From a checkpoint of a small mixture-of-experts model trained on Wikipedia.
Training: 524M tokens, 3998 steps.
Below are experts of layer 5 (counted from 0) of a mixture-of-experts language model. Rows are named router (the router's row for the expert), down (a neuron's output weights, with its number) and show model dimensions 0-127. Each number is 50 + 12 x the weight over its row's rms, rounded and kept within 0 to 99.
Before each expert's rows: "comes before" lists some tokens at least twice as common just after its tokens as in all text. This comes from a sample of Wikipedia text that the model never trained on. Tokens count by the router's weight.

# expert 8
comes before: " |", ".", "c", "it", "ide", "v"
router:54 46 58 67 44 68 21 49 36 37 52 64 42 74 57 51 64 38 51 54 19 41 55 71 52 55 60 56 59 58 63 52 37 65 30 60 65 47 50 67 43 78 38 47 66 50 51 68 71 61 52 28 58 46 59 33 51 38 74 51 56 48 47 53 44 48 47 54 49 60 65 43 55 60 54 73 58 56 42 56 34 76 59 41 61 46 41 34 69 50 40 50 54 64 53 30 52 35 41 63 43 48 30 35 31 40 48 58 40 58 56 51 56 41 44 58 52 69 32 64 36 59 58 41 65 40 38 53
down0:62 48 76 38 61 53 36 24 50 56 47 60 54 47 41 52 69 42 32 31 59 37 63 37 42 52 52 48 45 47 64 68 57 43 40 42 44 41 48 18 50 38 60 68 60 16 43 37 53 63 42 62 49 34 46 57 51 44 54 45 58 39 57 53 40 58 65 51 39 40 58 64 48 59 47 29 47 46 25 43 40 31 53 51 64 33 25 40 35 71 35 63 42 61 51 66 45 59 58 62 43 58 44 49 45 41 54 36 56 62 59 58 63 49 46 53 45 84 58 51 42 38 14 50 50 48 57 61
down1:57 48 35 51 42 70 61 53 66 48 73 51 34 44 62 42 30 41 49 57 42 60 30 38 58 45 71 47 27 45 47 55 37 48 37 56 70 40 47 54 48 39 54 21 47 59 36 49 47 45 54 61 51 58 72 45 58 42 52 56 62 45 37 41 61 43 59 59 70 56 63 53 29 49 73 55 43 51 50 65 56 39 58 47 50 50 57 77 68 35 48 71 42 34 59 21 46 44 35 61 67 45 51 23 31 31 55 52 50 57 58 53 44 37 56 41 56 27 75 58 39 32 48 44 68 60 54 46
down2:49 53 65 45 62 29 58 50 55 55 86 41 57 62 46 48 52 61 48 33 49 27 49 64 45 26 46 48 59 48 33 37 41 31 66 45 51 69 49 61 63 78 69 64 38 43 51 52 77 35 46 25 46 58 48 39 55 61 46 58 58 51 45 40 70 21 52 55 47 61 69 30 64 54 42 56 63 42 35 53 50 41 36 59 59 45 46 29 46 38 50 64 40 49 62 38 42 47 50 52 55 50 59 46 34 52 33 74 66 61 68 36 54 59 35 60 46 39 38 54 43 43 60 60 41 37 33 45
down3:40 58 44 55 42 55 30 52 38 49 45 45 44 34 49 61 56 49 59 34 57 70 52 14 36 53 56 46 46 37 46 48 62 25 45 55 46 63 50 28 48 53 42 61 68 50 37 28 58 42 39 32 80 74 26 64 38 46 49 29 26 64 36 41 42 33 49 56 50 43 59 52 43 39 49 50 49 58 38 33 57 33 58 52 37 35 74 54 44 61 74 42 43 50 49 27 37 55 42 60 50 55 45 53 36 32 45 54 31 39 61 52 56 43 37 42 46 61 48 49 49 32 45 67 51 66 36 63
down4:46 54 53 39 57 48 41 41 39 42 32 53 45 67 64 66 46 63 28 51 68 54 36 52 55 31 49 46 47 52 45 51 49 57 67 55 49 69 64 37 39 71 52 48 45 80 58 33 41 40 39 67 57 49 37 54 52 67 49 74 39 52 49 48 55 35 43 40 53 53 55 81 82 38 50 44 34 58 32 45 45 36 40 58 42 60 43 15 70 49 53 50 51 35 53 35 30 45 46 58 54 42 34 36 44 71 50 60 38 34 51 51 59 60 64 50 45 52 46 49 21 53 67 67 33 34 42 42
down5:40 52 61 56 44 42 49 44 45 53 56 26 17 42 54 50 47 62 48 38 50 67 44 60 41 55 49 48 43 62 52 72 27 53 43 53 57 47 55 48 30 32 43 53 40 55 63 55 65 55 61 55 42 52 21 69 56 62 50 38 46 38 50 39 56 47 77 68 36 39 37 43 75 64 78 60 44 36 53 31 54 69 45 27 61 61 52 53 52 41 41 27 51 43 56 59 45 50 49 35 48 49 39 78 57 26 50 44 39 71 37 59 48 51 38 59 54 69 58 44 42 49 49 53 44 58 22 30
down6:47 72 59 59 58 41 64 47 73 46 86 34 51 31 52 68 70 46 69 51 61 58 48 63 60 54 43 64 63 59 26 52 61 34 57 39 45 63 46 60 39 47 49 33 44 58 44 36 46 56 60 59 42 45 60 46 45 52 59 55 46 36 53 47 50 37 56 69 45 49 66 54 34 54 53 32 32 29 50 47 62 48 65 48 50 36 61 53 60 37 46 82 57 64 44 18 58 61 51 37 31 29 35 46 51 39 43 65 52 45 33 29 56 59 60 64 40 53 69 55 69 61 65 57 51 46 51 60
down7:47 59 49 59 49 71 30 39 52 47 61 58 51 63 50 77 40 53 35 29 58 42 60 47 27 41 57 39 71 55 51 62 55 61 25 55 63 35 38 36 46 54 75 63 46 52 54 59 74 38 49 35 50 50 26 67 62 59 42 61 40 79 41 64 47 63 68 52 24 57 33 49 56 55 66 56 47 41 51 41 51 49 58 29 54 33 78 75 55 40 49 33 47 52 51 50 62 43 60 49 57 45 43 58 36 53 42 45 53 45 28 56 53 67 45 41 41 47 33 41 54 40 48 69 63 40 51 68

# expert 29
comes before: " |", ".", "th", ",", "%", "–"
router:48 63 50 63 48 49 42 47 46 47 73 64 32 51 32 44 38 63 38 54 25 49 36 55 38 64 63 41 35 51 49 47 46 56 25 51 61 67 32 44 70 52 30 49 65 41 55 45 64 41 45 59 60 50 35 56 38 51 46 46 70 44 48 56 37 59 31 77 54 35 54 70 59 61 65 39 47 64 64 36 75 39 75 55 33 37 69 46 54 52 35 28 50 32 45 41 47 61 64 61 53 57 40 36 34 55 39 50 55 56 47 57 57 29 40 61 48 39 77 54 52 39 32 52 44 51 31 40
down0:43 70 38 37 39 50 50 61 43 53 69 43 32 60 40 53 43 36 60 38 60 56 38 51 47 29 43 54 37 40 50 37 63 35 54 43 70 66 50 44 67 32 31 38 70 53 77 44 35 57 62 60 50 53 74 35 61 35 57 70 42 64 67 50 61 63 49 49 56 49 46 78 56 65 73 50 57 44 55 57 41 51 40 63 41 58 58 48 71 46 67 70 44 44 60 36 44 55 49 64 64 54 66 49 52 39 48 76 43 40 65 43 56 46 50 65 47 46 36 54 73 39 66 30 51 71 65 53
down1:63 61 55 46 51 53 44 69 58 50 30 57 61 40 44 31 55 34 60 45 64 35 29 76 47 46 42 50 52 41 64 71 47 55 52 60 42 60 36 52 57 43 29 40 30 70 40 56 51 53 16 72 29 47 48 68 61 36 63 67 60 55 34 47 68 67 37 32 44 45 48 57 64 57 58 33 54 64 43 59 44 62 38 47 55 56 58 61 48 44 52 47 35 52 53 53 27 40 60 63 55 75 67 48 32 43 65 64 49 54 41 63 40 36 59 53 44 41 37 58 55 61 59 56 61 24 67 56
down2:48 67 38 40 69 52 40 52 57 44 54 24 59 26 61 52 68 46 41 49 40 70 43 65 47 63 56 59 54 45 28 32 35 65 39 50 34 50 53 60 78 38 50 36 61 60 34 59 56 48 62 43 71 67 58 45 45 41 33 63 45 41 58 46 69 36 78 48 28 42 58 40 59 50 52 60 46 59 51 61 46 32 34 58 46 54 39 48 50 43 40 58 39 39 53 52 33 45 53 63 53 49 74 18 31 59 58 64 52 73 64 56 50 41 61 48 66 32 51 48 34 38 58 53 52 67 58 39
down3:53 45 19 44 37 44 50 38 53 42 35 50 56 47 48 52 65 27 57 60 30 45 62 58 52 69 78 33 51 44 70 36 54 38 71 36 51 45 46 70 47 43 41 52 53 43 43 53 51 25 70 51 64 37 68 46 50 47 34 46 56 64 43 66 56 62 60 68 43 41 49 49 40 55 44 50 51 40 60 36 55 77 52 53 47 45 63 63 50 61 60 63 46 55 55 41 75 47 48 60 60 40 42 52 61 07 66 66 63 64 36 36 54 48 50 68 56 45 49 56 49 62 53 48 44 76 42 28
down4:50 39 51 56 64 49 49 49 63 64 46 24 32 66 59 45 52 30 50 53 44 68 56 60 59 45 49 58 37 42 62 34 47 69 57 66 51 45 42 60 66 90 48 48 31 50 53 52 61 52 50 47 61 51 43 64 43 63 41 43 51 52 68 40 46 31 37 56 67 57 51 39 57 36 60 50 29 51 54 40 66 13 30 63 33 56 61 42 55 50 51 58 41 62 33 72 43 61 59 66 50 60 38 68 47 42 50 27 54 50 59 58 60 81 39 57 35 36 43 50 41 48 55 56 38 35 35 36
down5:40 60 49 37 47 69 63 42 51 38 33 48 59 52 52 62 42 73 59 64 61 56 32 26 61 56 49 49 65 58 48 45 66 41 56 27 34 71 64 51 57 66 65 40 66 47 54 34 59 42 50 46 70 42 45 43 31 59 61 67 35 59 49 58 62 30 35 49 49 66 61 45 74 32 48 45 58 48 53 42 42 56 56 63 52 56 44 59 50 30 39 33 47 44 59 32 50 59 35 75 55 49 40 66 50 51 35 40 61 53 59 51 41 63 54 83 38 64 33 81 39 49 58 54 66 37 35 50
down6:42 42 54 48 48 54 52 67 35 50 43 42 67 14 39 46 52 54 60 25 71 36 52 47 53 53 54 64 59 44 53 56 60 40 38 55 49 62 61 41 72 64 83 63 44 68 49 38 64 38 63 62 57 59 43 52 52 68 62 40 51 43 64 51 46 56 22 42 34 53 40 42 43 44 62 64 57 58 51 36 41 33 50 51 32 49 33 66 32 40 47 55 46 58 34 29 47 64 51 42 43 35 29 51 45 66 46 60 66 56 43 59 54 42 51 59 50 77 48 43 15 46 37 51 56 34 37 43
down7:45 84 60 56 64 44 62 24 64 50 58 37 51 70 33 10 54 76 73 61 65 50 57 61 62 42 33 54 44 69 41 42 53 58 47 41 40 49 41 47 60 39 52 71 56 58 47 54 65 30 67 43 67 75 52 57 39 71 36 43 50 49 44 47 66 40 52 44 50 39 57 43 58 50 53 46 41 65 38 59 51 50 44 41 39 33 42 52 48 38 48 58 57 50 42 34 25 32 33 41 48 47 67 45 34 72 44 41 61 56 56 47 43 45 66 52 36 59 58 37 66 49 65 52 49 52 56 41

# expert 15
comes before: " |", ",", ")", "\n", ".", "°"
router:61 57 51 54 49 44 47 32 50 60 64 41 32 58 50 58 20 62 62 56 28 36 41 44 45 54 42 64 38 46 62 49 37 41 48 57 39 46 22 35 63 48 40 51 52 48 42 60 35 64 44 56 39 34 45 36 61 40 40 46 46 77 55 54 44 60 42 61 63 36 28 32 59 42 29 35 60 51 49 54 50 40 44 40 34 57 47 59 45 28 61 51 54 70 49 71 72 62 46 57 52 61 76 39 49 44 60 46 47 34 67 57 53 34 19 53 55 53 45 46 75 43 29 58 36 75 51 57
down0:53 73 53 51 42 69 34 54 34 54 55 64 52 55 46 57 62 46 29 42 59 38 45 26 80 55 38 59 57 60 49 34 68 65 45 31 39 57 66 50 48 54 41 60 63 53 54 47 55 20 49 56 65 52 52 50 56 29 59 56 53 37 27 56 45 52 42 48 63 79 44 51 46 48 33 36 79 59 62 49 30 45 61 53 76 50 54 50 56 47 56 36 42 40 65 39 62 45 74 52 47 50 36 50 55 74 53 49 54 56 48 49 52 50 46 64 53 30 70 34 44 58 38 22 41 32 36 53
down1:63 61 43 43 70 46 57 63 43 55 46 53 54 70 35 44 41 55 57 41 59 41 40 67 35 37 40 49 53 44 58 60 57 41 60 61 62 39 45 47 68 19 55 36 40 50 31 32 48 41 61 34 65 41 48 44 69 41 39 37 32 63 35 68 53 50 32 61 28 48 51 75 62 70 48 55 51 55 24 40 58 44 49 44 55 65 56 53 42 62 32 50 29 58 48 45 34 67 69 74 39 48 66 36 43 19 64 57 56 52 47 53 53 54 43 48 55 38 40 51 35 57 72 65 53 38 46 35
down2:51 57 59 43 37 43 44 55 44 47 64 46 71 67 24 41 42 62 57 62 46 40 54 64 37 34 45 41 78 75 57 47 55 59 58 27 43 59 61 68 62 32 55 34 50 54 56 56 35 33 56 56 59 64 65 40 57 57 34 44 52 33 53 71 51 49 62 59 40 62 56 43 39 62 47 52 47 41 68 52 62 70 40 36 61 50 52 25 56 54 61 29 46 67 57 57 32 62 56 52 47 54 60 33 39 60 61 44 71 70 33 59 84 73 62 40 53 53 64 48 58 52 46 66 40 51 56 41
down3:32 56 57 25 56 67 58 48 65 53 36 56 64 55 55 59 47 51 50 56 56 57 48 32 49 47 26 59 47 73 75 69 59 47 53 40 52 45 62 66 35 63 30 56 54 56 56 46 47 44 34 43 60 74 45 45 49 72 38 81 61 39 58 40 40 49 35 68 52 28 61 47 38 56 67 56 48 48 65 70 48 57 69 44 53 74 62 37 41 41 56 42 46 53 46 48 35 49 39 33 53 47 55 68 45 60 42 41 26 49 46 36 61 75 72 43 51 62 71 35 63 41 38 53 47 35 53 49
down4:73 44 62 49 64 67 70 69 51 28 55 52 54 63 45 45 54 55 49 61 26 64 55 46 64 66 56 36 34 58 44 59 58 66 43 44 53 59 37 77 71 66 49 36 46 45 58 44 45 58 59 73 43 48 42 60 82 46 39 50 57 34 36 41 43 56 35 65 40 45 46 39 55 72 78 51 71 55 70 46 46 47 48 57 53 49 65 56 50 70 60 68 52 50 45 54 47 46 42 49 55 44 33 36 60 80 63 23 54 35 63 57 38 36 50 48 42 36 56 44 63 48 45 60 54 66 57 61
down5:45 39 64 55 47 67 56 56 54 57 65 46 18 50 42 42 37 55 55 36 57 51 54 42 31 43 52 63 34 54 40 45 57 74 53 54 46 36 51 42 43 36 52 38 55 68 69 54 70 40 55 48 48 38 29 59 65 48 54 61 33 57 65 63 28 57 68 60 43 33 32 43 74 58 55 39 40 71 32 65 57 45 44 44 56 65 51 33 65 64 76 52 47 46 40 35 68 53 73 63 41 44 58 43 69 79 71 52 28 62 39 43 52 45 49 45 58 60 52 52 49 36 46 45 73 45 52 55
down6:61 50 39 66 57 79 58 50 59 50 66 83 41 42 71 47 49 54 49 56 47 57 46 55 68 40 55 51 31 63 49 57 61 56 39 54 32 28 35 62 44 50 47 49 62 41 47 56 50 49 34 32 58 65 60 53 49 34 58 50 63 19 63 48 53 35 49 60 51 28 29 39 56 45 57 46 49 44 62 52 63 69 57 55 49 48 36 45 65 56 62 45 58 71 43 66 51 23 56 34 59 49 46 58 41 52 50 60 63 51 37 66 25 42 61 46 33 54 47 64 74 38 33 56 62 20 56 46
down7:50 50 69 56 58 46 56 39 71 60 46 45 52 43 60 27 39 35 36 44 38 44 55 39 69 47 46 61 29 66 27 45 52 50 41 52 64 73 34 53 46 51 39 46 33 41 53 51 58 39 37 38 49 51 37 29 33 60 76 31 44 31 40 18 51 56 53 55 50 57 64 47 48 50 24 54 51 42 59 51 18 57 53 53 74 55 52 18 43 45 31 63 63 44 45 59 56 46 56 26 49 61 44 29 70 51 38 49 40 32 34 45 41 48 56 54 48 61 56 49 64 49 59 56 45 58 37 40